From a checkpoint of a small mixture-of-experts model trained on Wikipedia.
Size: 17 layers, width 320, vocabulary 16384, 49.8M parameters.
Experts: 32 SwiGLU neurons an expert, a sigmoid router.
Training: a variant of SOAP for the experts, 314M tokens, 4786 steps.
Below are experts of layer 10 (counted from 0) of a mixture-of-experts language model. Rows are named router (the router's row for the expert), gate (a neuron's input weights, with its number), up (a neuron's input weights, with its number) and show model dimensions 0-63. Each number is 128 + 32 x the weight over its row's rms, rounded and kept within 0 to 255. Numbers have three digits each.
After each expert's rows: a language model's description of what the expert responds to. This comes from a sample of Wikipedia text that the model never trained on.

# expert 54
router:127175178188099168164138167198089149086150093099089111146146122094116123121126154109087093139103115129107141117137168164153105106107103148155162213123121142165125118064151176134135147127112114
gate0:116108157128176108093115091199132193083153092099160129101110107142134121086127145066138171174150050150173142119174113107127151116130096171149105124093175140157112166084126106166120119162118169
up0:101130108129171141117097121112136081120118144153164133149173166116050106145149092203092122125118070126172140132106111123108156141097146148114069120161133102186122165095165132154157180137193122
gate1:058156132175098160149129146106070163087070116132080079123118089134126117103145154129130155118156095178120044139202143103130179132103162111117129130100100119146130133116131157118146131037098123
up1:135076169154165193112124054162125139124095108112160161109129102172136108102094118161125145146115140114135160154117126082138090132122147083147085092097130098155128099212109087153104200138142170
gate2:080152103179086130123175134158096119127048057126153110125107102197136185114119107110094137144103151056076171109168158173095103085144125128120111084154120128150154170133162127189098134131211141
up2:104180157164106155179193096165125123112120154114148110099095154133135130119104137120106144117178109124118175081091099098156107068094153131142139082110124232116093190195133162152127125120078129
gate3:133128124131051170146099109137111164068120191141157139137095131157133107127171078136125128089158108109197123119164083086192126146115174148209117131141161129116115127175094177148103178174122158
up3:098158184148188141165134105088133116128165172178182153142152146068139193103139034130150147153084109133121156094122182106147135117096090121141169123113089145175137128132150152097114166099109122
gate4:129177101128089169193046136155105139154122142144110154164199097192145149112105126124137148120142116118181095186194154095111147151103145093131134131146132099145127104172157082133147106077140054
up4:124139159153116132121172113191103121084167148144074140137148118107150193101082142120128084141131087115115072159143113141089140109149135138098144099119105120075150181142122110133151123092134137
What it handles: Dates and defining is

# expert 0
router:181121134171094178097115082097157141114140105172084131117151173118157120133123187119069039097203100128101143116108164198131127106132079062169093123081089081140134178105166133163125134115140125
gate0:120140101145150147118110152132068129134234132141119159117151160160106070132136157120153111130145144094221128143139160109138064106158138107185102106127156093138126162117171216166120154164153130
up0:115120155156104176185107129147138133142074127110165100099102079088126146135149191080087159129100154127165094069071153115140128134104126097128096182126120061139095171068170137109130127103156108
gate1:093144110138158094151064145098127146148143160137128141101164107158110101164168160136121113168117168102146128109161112105115068149146170103164192094127100132155127154171130144192159111199163148
up1:182114137132129155142107172108125130141200124138133118131151120142086115177142153184130141097049140197135082112122105087131125198105137093133121147157131148161132113147173179147156148162115191
gate2:131058137102156177088149100115120114144196153110095132128125085127113126115133145123141128120092132153181145093103095142161148131183059086120139110103177073092097126158133171138143114141186082
up2:179185096127168124159153085103112141140133140077131131126115222083141193147096160130092146120114142117095119155116065165151096136154142134133121169119073112141113162190144118101120132124123111
gate3:108104158143111121141093124089154103127108121131106150096125143186120120170132128100090161137183137166089127161196157208142153095131071121076186136136150104190001154127097065170117144153138058
up3:174176147126190140216132153189084150155115112124158107180074143126150133109110070179067112116144152182190123119080084105127122139156077044112098083155109133144173147134224177106119133062107161
gate4:147166125114105131158147108185150162142109162128108087097133121142174171144134081115124143170047142063136109109162113098169065163111100135142071134174110135062129166126191170096124104177138142
up4:105130104103039096140086148093118101134149168120026143097116126109110136125102116147117165135155120116115151122147093120063146149129092098146077141107150070102141126102109173125111100154165096
What it handles: Infinitive and purpose prepositions

# expert 62
router:099159104153148124127184031160109119161108120098077152163148114097144076137127139174155115129121118136166105153146167154111163118173244166121147117174109137086088131112156166124122144160144106
gate0:168066154151117150137158118121165149167156101072131160213157143103129112123084137200136132135080215084133059188118133117071120147135147149126105156153084102064120142156123081111080106219125112
up0:084111088146063129091070087101164149111124118087136120125093155086125128111104135138176143122090120127154084183084061081165115132104112135086146116128074118149085108102148112145120133128162149
gate1:151141158106115127123156096133078044118189140114076116144158079144084104081140118087114139134113154143081093091085145160149151126152159101147165117069069181116156150106148082106145165128151176
up1:155124122138077111095104057117134137032094129120083203122138128094121143120047120132101154144141126138107166114219172138160075138121115160115190175150156172144139105100119169122112167088079134
gate2:095167104122173156156170136167129097082132069139087127165123047073135067124139110168141092143096186136160044108181129131089151133155139136138199104100138099147138092106197084082166148170163129
up2:060136074123104167153094153114093082105113134175088137195092055151150176079131116130103128146101088140095127176155131133120154118145185167087145097112059140099097112114121122141160104086141138
gate3:117114147141107173161148098113084145128107081081126127153200095097101143143126127197122129094122149124114135106079130126088119159180225146126146126124103106114094132160083131121161156138092109
up3:073085144097155079202177125187114117176149116142122162135104126132099157097153162119191117128146138136155116121146183077110129177089171134131164143152132086112128085116119140137154132126109115
gate4:090148103162095146122084102112135189112116180142128108123129159130065150159172148151080131188115094173154097058159127127058128095153151194100118104135186154128109120105106070101158103143150134
up4:118109155115153132135137141132141117148080190092093070150111134162106181167083134130120125125134115132157150091131106111152169120147108108124097119137084097107120124042099188151111092085163099
What it handles: Organization head nouns

# expert 32
router:162153163088113154152071111175152131172148147126131149115148135081121089077070106113160115143192163132137144172159170138185151142147157148105095205191092116139142141105137088128188156136141126
gate0:165144108144116105058176091168060120183107100104085106140146070175133178111094088103078091164150126127180117090157150130140064123061131131177121120060158149165109124101121036148178126138120131
up0:130140088128112164102134130138072103153132122165099158121141086107109105126108101074153098134092206182111123142135123116096125091175118129167192134183132112136151148145190132168125146142126107
gate1:087122133116073160128108131063111100155159104139168052159145145150131151137168190123096163136098099130196075115143093069117120157058067187157192138105161142077139135148131100128151117114125211
up1:169129116121153098128083084133086129086164130120120137110080101138164107172140107116107150084108138143128137119156153130094140173091115128056119151110090106173168117102167136119157117134122121
gate2:151118086066154148106129123115137083139099115132142255116165126126118072147132194132159149125168135179146128105084111149088151104166164102100093103086085071089105070111146132145114107116065149
up2:120121166091139094149119100132144155095182090110086159093072070135184139091105133120206158102101098128131112189076125131062142163150168152096095140088139122135113098106143115147141125122192057
gate3:104143110171144132100201053101095147127115115139140139109169089160125086141158113152135106113115133147156124113140126119124097150078152143080142088115126189084124144130160192113088074105088125
up3:138101111104207128136112202109158170146174110076141122186143137070120125119173141076112163110070104089108160126092076127096116138088187107162125123090083139143164112144096140090162114113187092
gate4:123179121106081210075049118106101156181168228124105146121108133189122147129146112138140165171155166139106158138056156158148134142138091161157159104123095170106132118104153126158166247054107163
up4:176148095038113133160127165141123144058088224162157122144158140109177113159143102075119127144136128155107157106132140095128138139058150093108105131127152052100119122097150090104133155137133150
What it handles: Capital letter pieces

# expert 9
router:119122165161120145114123145132110173161121117096037128112142154153104110126083179130097100155157145119112123177119152156201121132156125121142130115143127126167151124098143134124152113143088117
gate0:138130150158141146135176124104039104133105155113138154124104166113057084178132118143115163174156163140103126121093189168075077106155117148152104109133107129093151144091175095130080135152095104
up0:167152102106135153116080175105193150109124137087151097141142112089131130119156149076120115132122126146114117092130100152188090158158101104157127035103125113135160111158165065102149144155169161
gate1:094165180154075117074109144089138116109095097121138105135164132127101065111080148174146182160151118117153093098108045119129108163082047169101053122133135087128142088118136134162097170185112119
up1:125161158135112112108084148070140140113117106074126140035138103085086086157126094135148134087109145155134147118151115106052128165119145117114028066175075064135128107155123147146211166190168092
gate2:127200082150144148133058148113049125131164145175151100111054135122134151114127113143078124135130103107108136150163145237132134108177137040162148114136128184112090128119111165130137223105111128
up2:109100186156153141072117106174149112109086158142136116122097057046133150131140110103140177118111108112123125109106083130087128081129172101170133178076145089122148133151095096066099143174156138
gate3:104104166106111097127164172087082120114102084153068142147132108124144157149126155125072107092110119082162160139126083132098109209145103129075118118122126136196108055120105131133110108089150134
up3:176084080122084190168060087163172132155172143145111123128083130124125105162130149106140139118119122170114117162138147084156196128154071127120083033069087092081096143109140148116116132130151129
gate4:127117084136115101098125172058120154152160093161110107105104135150133134092103134171100099128146093104113103178074113164120119140191121152138117191166134132143127173145115134108132100049096090
up4:165153086128097111140060134101116130158148186134148103100112085156124096147102160124118186138140181142112116100142081123134146151067072199048180107131139129086094095116193111146129160136089159
What it handles: Proper name starts

# expert 47
router:151084154140095168096123073090100155106151121144133124070099152100150085160069115128077093087106138104163104088171159200153131255103130088125177169129113139182185117088183097159084155119127143
gate0:173083152145156112000161123129127157116146094078066153089107101154111122128161148146152131139141100102147129143125121147081117118137180177142134166133182068134109126062132071089135135093181145
up0:081124130119121078170156083082120120122154183117139154109079165160169097113127155142099136087097133146142157139159166120066068071132114092155166095116117086071130082127153130105135145066096097
gate1:150073114126147099119174169151149117115169153144117136189158109091096128102112161242082152107107094137110078126077137097110110175191097151169137191073143152113130108104139122136138117111144121
up1:173126124158102100125076176086131135189084119210094161099078189107152122137087098126131127160110168127058107064089070064132126121179103083098084128069131103148091168110120146177061081138066155
gate2:123097188094155125158182165070114094146095119099160190098146165167095112213135122078096143111148124098077149170102096171105146129118024147136163138074115171138100169098120125107122098131144161
up2:090191122106120103109134153170179080155104091070157064202148183205112129167127146116121150136110142187056199077129140167145141084158116169153094073213110114180139130149137121087109106068122143
gate3:139111120239142102109104185131152165169147144132118082105086159167153112107079096162088082152158141106200110151084083153076083145102073075107173070120101154090089152084174147127152137172108125
up3:101132145146124076097135081133078139144152113130107130094149059127179117138090127085126152155142145163129128108070090094066118149109091145133136124145135085147105099054173160131119158100133159
gate4:160137177146087135170173163112109138111123131187146173124150140144103115173063140127118107121079082084137143140049103117155156182122127167153138109102112110148180096120115161132087138140184143
up4:070127090180142080139167127166121096112104153161129152114123194109115099083119110114122129150172135119152168146167077114136106166124143190177195126150199138141143172120112118150046125160191142
What it handles: Of and prepositions

# expert 42
router:074142104198093136153157112198069181151120141123130183126107139158117130098126214112075119080189132137102083123080138180131159090127157143145145167108133116142167158099085152146127146121163109
gate0:136133091147150179103133167087135122115100076145131115170087104169098087137153078136191101146193091111079128116131122130069146136229199080181137157103149178166134132111169128135111120154177152
up0:054114122158083115144133104052107160093121175152128131089135093147180153140103142170150125144131147119095062095152134152112103170112109089066178146176096048126101134116173103181172164123134074
gate1:139101129171090136160130092045164136132132102126109157169041147199106156144169155112179151123137156158079177159156113117169101100169098126083137092118106122101164109141075154154085162119159092
up1:078126151102066082180099081108094167188072137124047125109184218132167154147140072097115062114106206178122111107150174089091128110156073126107146116110089111128126089108186180129114135086076119
gate2:108134133126103162213062191112125154118120166145078099143125076198190099142140133189163086103142161127114066153143100115114132159092123129119189118143129041192126108093132175098134073138118132
up2:142134137154093111148132133178094130055130092167071153195152091093135119129111107079084142154155101129136127140135155120112039129122130097165129107125076077145088096071129117146114133154169139
gate3:103082128133138116063165141092121093161154087117143133118139112102071140147181127188159121171111172116082103080128112112116124112139148183098170122099190086128170110114071100125130012205106191
up3:141139081112161137114109122122185131187084175077159117135137082185114151158196182215151114155126173113080171109153155082133095120123136097142114087138143114111156116162141112065131176091103110
gate4:112137125133143149142102165194080121095153117129137126172150096111108130076143114091110126169104169183142158141138102134101154195123133133217137134167115089087127159081066056137166109134198121
up4:132142123140140100149084090101180198095068113139132095126158083174132182106119128168150133119098109124124139097157192159127143087124188094148110124132174141148115049119147113078169106115100176
What it handles: Location and time prepositions

# expert 22
router:128148096164141054081123089125133226182109083155156129154128084132147067127126171128067049159160164102084100122092109130121097109105111131124142117140157087166127166192092103198097110114134106
gate0:116125094113107151146100116156083150134110081134104145138118113132167148125122156118079050078106136105101131149185118122148099105141166215127200149148117092113071127172140094131102109084161138
up0:089168092186126131113149157108132143114136129116038126108101143184131116242128138117116127188128143161129151111216101133070126184143147150113126136064146148135139122071182114084136121162149195
gate1:129101088087168056089116103129120181166145151103200159107123158163083131168143123106103130147126122144117119118099139160094135092150120126132115085122088144152105108109117110157146172183158124
up1:156155134132085136117124059169139202117182137111103103191159121121164105132087136113146131136174113108165079082091076141095129145142132106101140082176106131111104141091137104156143106186119091
gate2:178140154136130104079141124139103118089113112115153177127102106155111151144115146099086129201152053116147104112163143119140049059139099197170107147086158167139091165142131139141148165116164137
up2:104066142130111168088100145095162157119161138138074125124141133099117128086157111161124179145154090147142166171155091127191136157121103115107132157133096187139100160114093086070138115036138126
gate3:099130124173212063099146114155107161209095110099095110122098094130169171180127063127114163132105113094041110089126113143096135123094064133103176159073144146119151101063123128166144157140119115
up3:141125118122127091107095115170149104185185089131144096178136103114208124121131123130116107117149080077130119183141193152186096130142053107140134108083121144164140144109108127163116135148120112
gate4:106076087145078122147068097182111083150102119157119163197082112156090136106152166131135127094150137099132158109084117139076141076100125081141059169140186148123143107113100073073118104112118080
up4:103105153172154222135123107129149123064110160100122159156119131083067118126102044142086108132165213131134145136147118099116145160115180126114099028134117118117065155127107116100135133150115151
What it handles: Table/list separators

# expert 16
router:127094112147110099116159112180115086181109105162152181114086114169228090112126090118097045147146159087103148132098134124173112095171223146100076138074084084122120127119142141166122128139131071
gate0:127076105159156151115109164083123137061193095089204181121049110090191118128135084123132165132121132087073160084100179116136126102141167186089112124105143081143106146110132120127050124083193143
up0:092124178127131134108135108090085151145168121122147102135177134136062068152147150079110153113119145107143092081102191136161137173181111112129134093182097111118152159106148121135113149154217200
gate1:186113098124113156096108122146084111212147104138171196148064095070096168158183142184112163120135165142117127085156115130118135123132110195136060157184096099145157139152089109121096162133115127
up1:100174158153158101159078159140133134068108132119156104122077129073158203128147079201119171075115112128160128124114123074134142115085131100135194134139112163133152185114068101078193113104142094
gate2:093116106175053101093129129136116128172132134179154124157084126221111122127163125148128095127123093116127122149129095180112105115101157142158120185161159091161101158125095149188140118152146134
up2:129146095159196137178056081111168125133108103071160137139146116149105140113166155119129114094162121148096146068158110130189138177134171138170156084160134123112110107126195095065161112086157168
gate3:171143121138085133140119128154142107091161097133142164173113162159102143099111130128093139056104121074128145102127115095103146132111078103104167122091175148122035107119118104076109147049159082
up3:142139122119113194171134141106121148167108110097088101075146114146139108124108187053168099088107100146165103187047147148108164144121103102126152157161124112156127129102128135082117101122085159
gate4:114107121172118105136119122135102134144197155122136083100086134119161083146104183097135118189101169105100126147025210120098121117105135067132165144107112143100089159097131156112112124152119074
up4:117116123128160111131157171124183148163144079080107089148116166100172139112114137132121146096127083127147146149162151181075157107075071138179140152126104104156110114132172193109112183141142170
What it handles: Common place/institution nouns

# expert 3
router:163100168105171093143165113134164141088121078166085126093113118148181129144109115070137121155121120129128139124136133125165125122133189087155084166091097099111114177078148146093153111167119173
gate0:160126146080128165132101139138128107169097118157128097188118088127152101158107117054126115192052152156083082120101116098094179113155145140210202168176118083140186127142084111125120069168147117
up0:149117139074159122160137164104111158118111202106175149096158128176145111161082144107125149121122126079109198100128185133124116135090142118120108137107126111135137160165153109118172086112144113
gate1:110120118111122127175137132144125086120166056080072085134123193161208027138054100094126152153135153135106046130128144124086127111116108070141162129115116076094153102084185096132130140189088188
up1:191065128111149108076119106180182008112160057132133120170140190102149157134106107117127114072137125106159172176156120139136124108169110150126137154081126110199148119164133072108134123109140162
gate2:135095136127126108140203122141115164112101144171119101082127097064112082138114167094089066106126179099119144160034100069076130131174066161075102109127110124166107097094117114154166201065123105
up2:078133166120140103086148113031090118115115073138155122135139079126156177133157102125129133179105118129206156083136172144128125173142115150137075136142135088141132156163129112160132100158142116
gate3:120151050127133103134117116123181131102135169088156111171101113101096171130163099163181103168109121155039147132127116163066077093180099186100124169150130136135114053152105193128139138108183108
up3:168152106117132118113147148160142079141148108133122123144101148197131188109152125190110124177144048166115108150112114133099116133130139147151080155134104165062116147126106113191128097150086113
gate4:127125072153088128173181152115081150062158111148139190120221116163134153140131085089097158163150102097119151123108132135145106129139149144093081156146107114172203131107116102111105065160087103
up4:141114133137124187106109121119114117157158168108130167221106132140160177152144130081119123152140152139112065125150133076053091108117113115099132108135133153129168080143174198127143166106126168
What it handles: Label-ending colons, closing brackets

# expert 45
router:171099129151122102108141126143155164130134105175130164130071099109149142095120127140103147123154115137116176153109161152190146166106161060128122157132148135135126119135148154133096132181128133
gate1:128000177154152107074152155127143172133132112089126165094135080164120119119130121142147141094110115170115193094130136142122139125080131107099134091174165107124147174107080148108119139139149139
up1:153115086106109105105107149108123131117170144093104125168093139136112136144132104178083148141131144095160146139101089096185117143139119050119167129183192123117167157106119140143195097184132134
gate2:170092121153083148090130165105141137194175055108153146095078099145165166070100176153208137115177078128085139175100139159104155127123135127096071120133136092174117136075144156139092133126105111
up2:091156110122110119136129142111111133096149136163223170103082128134108094130186117111137092114108082140125108115159139098165060133107159133116140119136091103113155133122139118129138136156160165
gate3:209177141120077137108081123156103134092072125144127110110118142145153128133121082149144141111135089166082169107175157107105132153132153130117118138135144115162076140092144124112061060136111147
up3:151100143113136133180114103135180159122088115136075126168127119162097078164109099151091142118106135089181104120132141137167140105133160107131123173063151116167172216111085123109131091113129129
gate4:188165173086136078175120140188110108155095130173160137075113112111176183100072167166116113102138088121104156156131112114156100172108156163180168208103202120094138154159185130155092155103111161
up4:136192151180122157102139201109152134120151134163159163122131152058078020171149149064173124100122121144134158146110156084124157148108127128093048163141151172090155093063157131087080129101155162
gate5:150145135134121105156091114115099127145134119210173100166122150166113140094131141102087172137102081150150090121100047146166162092075117143062180120114177101099116113185102179169120113183105102
up5:079115086150153152114149084077158101098134183122063120114097117150197146187150100113117128148130141132125109127138143102108097145123106124115115147089094133150127118136137066079124164090118110
What it handles: Lowercase word-start fragments

# expert 31
router:154155128166146094099153105227106163144128104158116118111112094131160041143101122122193114132165121156156125166120129123160144145067172129123138178154135131124127153075121117093156128140116098
gate0:168150093148131147154107136135135170140131119119122131121110069050168162167088147098138137171160141125106104177114115162122105154181086144111120147152098107114055127123117179167110069158146121
up0:134102163100103169120126123059143157161137196130128154135127126098084069105155115115128131135116109116171126097125134118125088097116164153109170128158120181132096093137144141038153098189157081
gate1:163172142158064132101110133022085115125149071102117164158185138125090146186119153122085129150100136117164145115119147173166107090063092173134112136116131131139099128110069104119032095127100178
up1:150075163082152173131044141078158099188137131139072119183175169147048128116126089035098133072090156158140143103129117102108136175140128105130063208126110153129127157085129087155153153074095117
gate2:148110097176154128078144100171203132178111086097131144140122119056071137170113101120133151209106147114023124105105131142139144119110161115130126144118120134132192178178153094170103140140111077
up2:175122127133148186098106083112106144148126142145118195191112054166138145142115101129153094069125156166154169128167139113090105125108128139116077115108090128090122125142126065117039108127129125
gate3:110126069159107105159148162154118090144140092127138130136170118133139054180103113113129081096158185110108121132162170099089122119134123148160190129151144101193101091129090079094136077117049107
up3:142133073134089115170132027106086110172158084069174117140174082091073194099166160128163105119136128141102065155158167120164124122112095172135156068109141157153146170105122058209169113117142192
gate4:098137121116155168132164159115181131137172135149194136134138085071181124138113169181088116115167156154096085123104112154116060133126134113101203164148091170122128107104103154088104160132129165
up4:149146145123165147162120198105152095156135076141076124096164078081154055164139087122099123135154137237156099100103202083184145125072084146114106133108184153089170138178144117130135143099152125
What it handles: Non-Latin and taxon pieces

# expert 40
router:097169129116110092095132091176105084135102106151124089183103092125112175133133091133148099116129118106155108091116187116132140161131154145146119088133108109160085148070172172150152156135147141
gate1:102148147129146012101168181075161104135101112125136150128192125205118163191161141136164152079123076162134116115125120139137118070082141150117152095124156159108140126080125163085133129095171137
up1:063127190181153142160158048141161161131141124138166126101160115164175151115155160131121117120142135081108069127116142140103155125030061123080151154098147114118131171156157155170148121141089071
gate2:151194169159117188150141166159085141132082085119091104140095083114099145117167076144174105106153178125178154151127101137098206139184139121174083053166075102156095100113109141135131106105134126
up2:177071116113132159148136155199114127125179156076127134172097134124106148106103128117127131027070127131143153087131116136153094163053108149118053105122119123097138140137089124177113085153106203
gate3:099112129229205172075178062152137120119160115147127122098123143118147110171094135105168120092117142130133057097130144126122107107122148095136123129160135148144149145098155086096077123116145157
up3:137097119126119154130155156155090147058196156083087159074103108135152095170174148146079137136143085115109139136107123069087132071167154137147116139076147068074107154133178141109134177183105123
gate4:105184087135138137163154154081136090051145095115137133136096131140090113082113069085158149140125115125158122094086137119134137125121147084198109097116135063173152152089116154151120134129158112
up4:121208162148127132141116077117096157144124103173135099147061137116158103128139110157162133118112123078136179110115144097165155146069121132146145135133137120083181120158085146158113115159105136
gate5:102121097155116090079101127132179064098064141133153098139128085168113165100104073154144144087135144163125094115096156105087135106133127085126213167078195165128149157182156144193133146117140110
up5:123117136120120138160096131113144090148119136198142099148081147094114168142109108126079097083153102113118112130056086135176137152126115194057163234136140129150096093196162161145098148111105155
What it handles: Dates in infobox fields

# expert 63
router:132152104137116161101102084187139139164115103174145181074114110053156064159173108152076084136183169079084119072104177140137129109170165150162104141092113055107127128167152066182143120162140107
gate0:121157178178105120124187138190125144115160149151153047160162176128107143128143130140125129119185127102118105188090154109156088110117106133156111175121215061114116129100136083054104109112131102
up0:137175117130102141124172209131104110200170104176102138145086134103129162176139169054108159115180154119167157157157105165098155090135047120108091098108083117166105134149137107084224197090129165
gate1:146131147151143126131101062139085103117147169092119156144151087127100045115114129093101103089076107140065098144128156146092091117191168137103109129129145139136115115154081131162122041149195123
up1:082130128117115133174115102064142132132128182140161186158153129115125137091066112113152125121120084124166143157153152130121118149150122097186064083058071107136120161155111152105148170138162112
gate2:144131192148090171106118117119162114103114074143110143126155155121151135129128188104126110101154115129114105232123096142100147136182149133154104112144119170133126182144159126104107109150125135
up2:130171164167168085149154165147134143192159097180099103106115156134132137141243116104150102103109145122139188134097089116118130108114076065069158148212141155150089109049181084147150122184085097
gate3:120127095102108103118089146171104145195108158123117125133126150154095146095113139090149143109130116075163096164101159085152159110126110114163150065151211144053134090154106134124157187114113186
up3:180073124142105119088117116167130125156131115163154187114080163110156111137137136100136122086127146145180167091131203106117078113120140148082158107111168076131188071151136139100112134076112121
gate4:111193220178151118192087162173101105086095165084180118120151128095180145092174109132064100106096140150126164146083126123163129157120143091161156167134119139113102128176127090129190127115101078
up4:134242123120172143188078084125136108110119111086135111136089103151102158166119114126132110118106083147134176101120139119108117079178136152164147136118137189131106122141115092121122114139167130
What it handles: Generic head nouns

# expert 21
router:129087148137127150128113115173072135133138121157074144136109118087180093140110133124087066131118085146046134146077170124177181129149187146119103124100124124141122123138110131152162137117132125
gate0:117145110144079134146129216113108097048147090174102154132116153128163088181134168090100114178072107162121128096110105174146111123110126124122173120142138149117132163096116122167136108096088009
up0:095144140147157183132140166192161152145194148156123110150118179062131139100155117091099108088115120123120138162159115099161113107127148126096167102156106124136138108098171111101175124127123123
gate1:142071102149145083158143125102137110120077116186166157100082116107129194127092136133094079181119152141035151222128136094141113106151167147095161107099138128118098096143106140151176138096101139
up1:052105115125091125134112137098094067071096169129131146109062208101182099173167064119162133105121101110151133114132058120130071165080179149184085095147081180157166174111182101155045142136071083
gate2:146069160106177092140147137084193136069116132113178082186113093089135118152120112148162064102128116120155076141116132103110100176100135124119163134167094116116053160128103159134152155177119130
up2:127124091111155091124136139126080158178102176136103141139132182148183114119156178167089169099142140111130129117135112155133136150113145094132146105170153133123107169123111139101133089140130134
gate3:154033124142134095125137101148117125139151194164144133171088157128137134131100203139132102118122137141103088236107101140157129129155114137125146104006108155087084165092094140203125153121151175
up3:130151107128163078075148136100114140103095156103200125109081149104143133115127134165069113101121106158087161140052148159077121117053124125098152169159123172092136198117214109097104150100159104
gate4:133102135180157107186122099103158109145156120131086130144120124160124163122145153159127044116152111072105171169132138064167118180151143150123148103104180169124102072174123081121134152069153130
up4:128096178143110147146147047167136161141134192127155150179106131125115068105108187153115131131150114133127080120137155130073188126097088121154163099180163099108153170117141173127141089188107142
What it handles: Institutional and career nouns

# expert 15
router:103092167220163141158087062151142121164136129184032126110152089097129083183146162108120098068096131127114144147138133130122113108163149116122119123100119138159156128068123137171126126119120116
gate0:130161145124112131180122151188196139109133105092162193128092153105123125117094065103099138126096112115090147170106047146161137149147137143140116183070107122164150068145144154130115137131060147
up0:109081152111097117161089112141120094104163104118115084150137046158101114136176172040157200112106152108147166137102159183159133167152141126099106089174126106121111108088141146181127156158097096
gate1:188116144165152139139103101095133111134110043139127171158126123138142140111191092122131103181141106131156113101103098078134155117092113155133114218090126081088123130130105126148136159125183119
up1:117109102145136159121165143183125145080124099119155145156148151129102135130134195168067161135135214091129146118056149140173138099159206103129149190173120125164142139108141134146138209121108092
gate2:127035124162121056090031128137130137149146149135091186070084094155087185129134139225106138074141122194161097148124139150124119087138158092148162101114126124113126130120160146167104105139110124
up2:076144225146083097138160094100142127145126092141177136116071122086148146120164128077179157101053102120095117125111102143123119167153172154147181114126170130092073098114122107167148127135144105
gate3:146036167144079119160102124128141150110060123155096127109099122130159160164099085186135088128117117107139143134123189130118145125150090170110121151127111100123114094159170093168105176149081152
up3:111187175126116125131104128144116111112099139205177111166141117190170045085124118136104119067109100166141072115127162143161166126117155081104125134111153148103100164139166071105151160113151159
gate4:109149116164062150143086132085122137142079128080070116075133104161159149119156189085159147070141159079109161060183070104162150135168146162082047147140088129164108174123099101062086030138181155
up4:122133138106127122135152086158180102075177133145194108131160144083139195202124161137092184072137148162126150123127127170112122063110165187132142100159105125130152124177159079120083147126069146
What it handles: Nationality and agent suffixes

# expert 6
router:074127125130124087131124065104154123161140102126159141070137061109129119090150153139099131102194099110131162077105140147148153147059156102146174126145121129209130090145162068131143161145133117
gate0:112139173116143157096195113127121095121110115143095149146203039115186180058173140072185118115139129222109105100147208138141126164177211135120137133142156113147131125170156110125129133084100097
up0:135143141154092149135133178169150129107183196113121128116096114105155146137173132042145123120118191125135154124115146113096129142128107124140131153134141105081125114132151193155185064137128174
gate1:157160125164137121129162112115193131171163132062152193082155143118104082105107159129175162093162052184113109090155074197148121143129141055070159088155153074166111127109120157135143129181163115
up1:114096150132121117150176152119112116098124128143119173111078143124160149116173091166108059081128130141170110152160158172162093139124170095141098135176117142165067136122093125123150112123115065
gate2:105071150159186154107102125101196166187097134068098152118160127079114139096085179177051151129110172145113143108136120157140040052105092127068085168059084082173117102110160124149141132132139142
up2:096141120104108104099164114136135145095127114158118112164118114127125133140140116152182114170137148129106140116170125150142096181133115153190102066145110114077166146155111086221170129130126098
gate3:145163068110120104116137130086122094074122147135124110141144120119095134107171125112050134074167188126084064138095083174136128177114178113115152078168074119098127095073104218129152168124166072
up3:153191074156129124085122108093147124131103103157073090134077120118111104088115109132066140145176121135125083139119070153107093112116090149131109114174132071137072158203099091065159123142102110
gate4:123111182108095045142107107095094152144140108122157131071066099107152110161135102127118088149105161145072104141110158135110116255113112148129120040136162155172109157137086131141114164133141105
up4:166128192174126154041160115144066089094077122166106087140131188158111116087178115106158081133115166120113100122087110123118125181111101083050130117143114130118078135149135115151146077114078129
What it handles: Word-final suffixes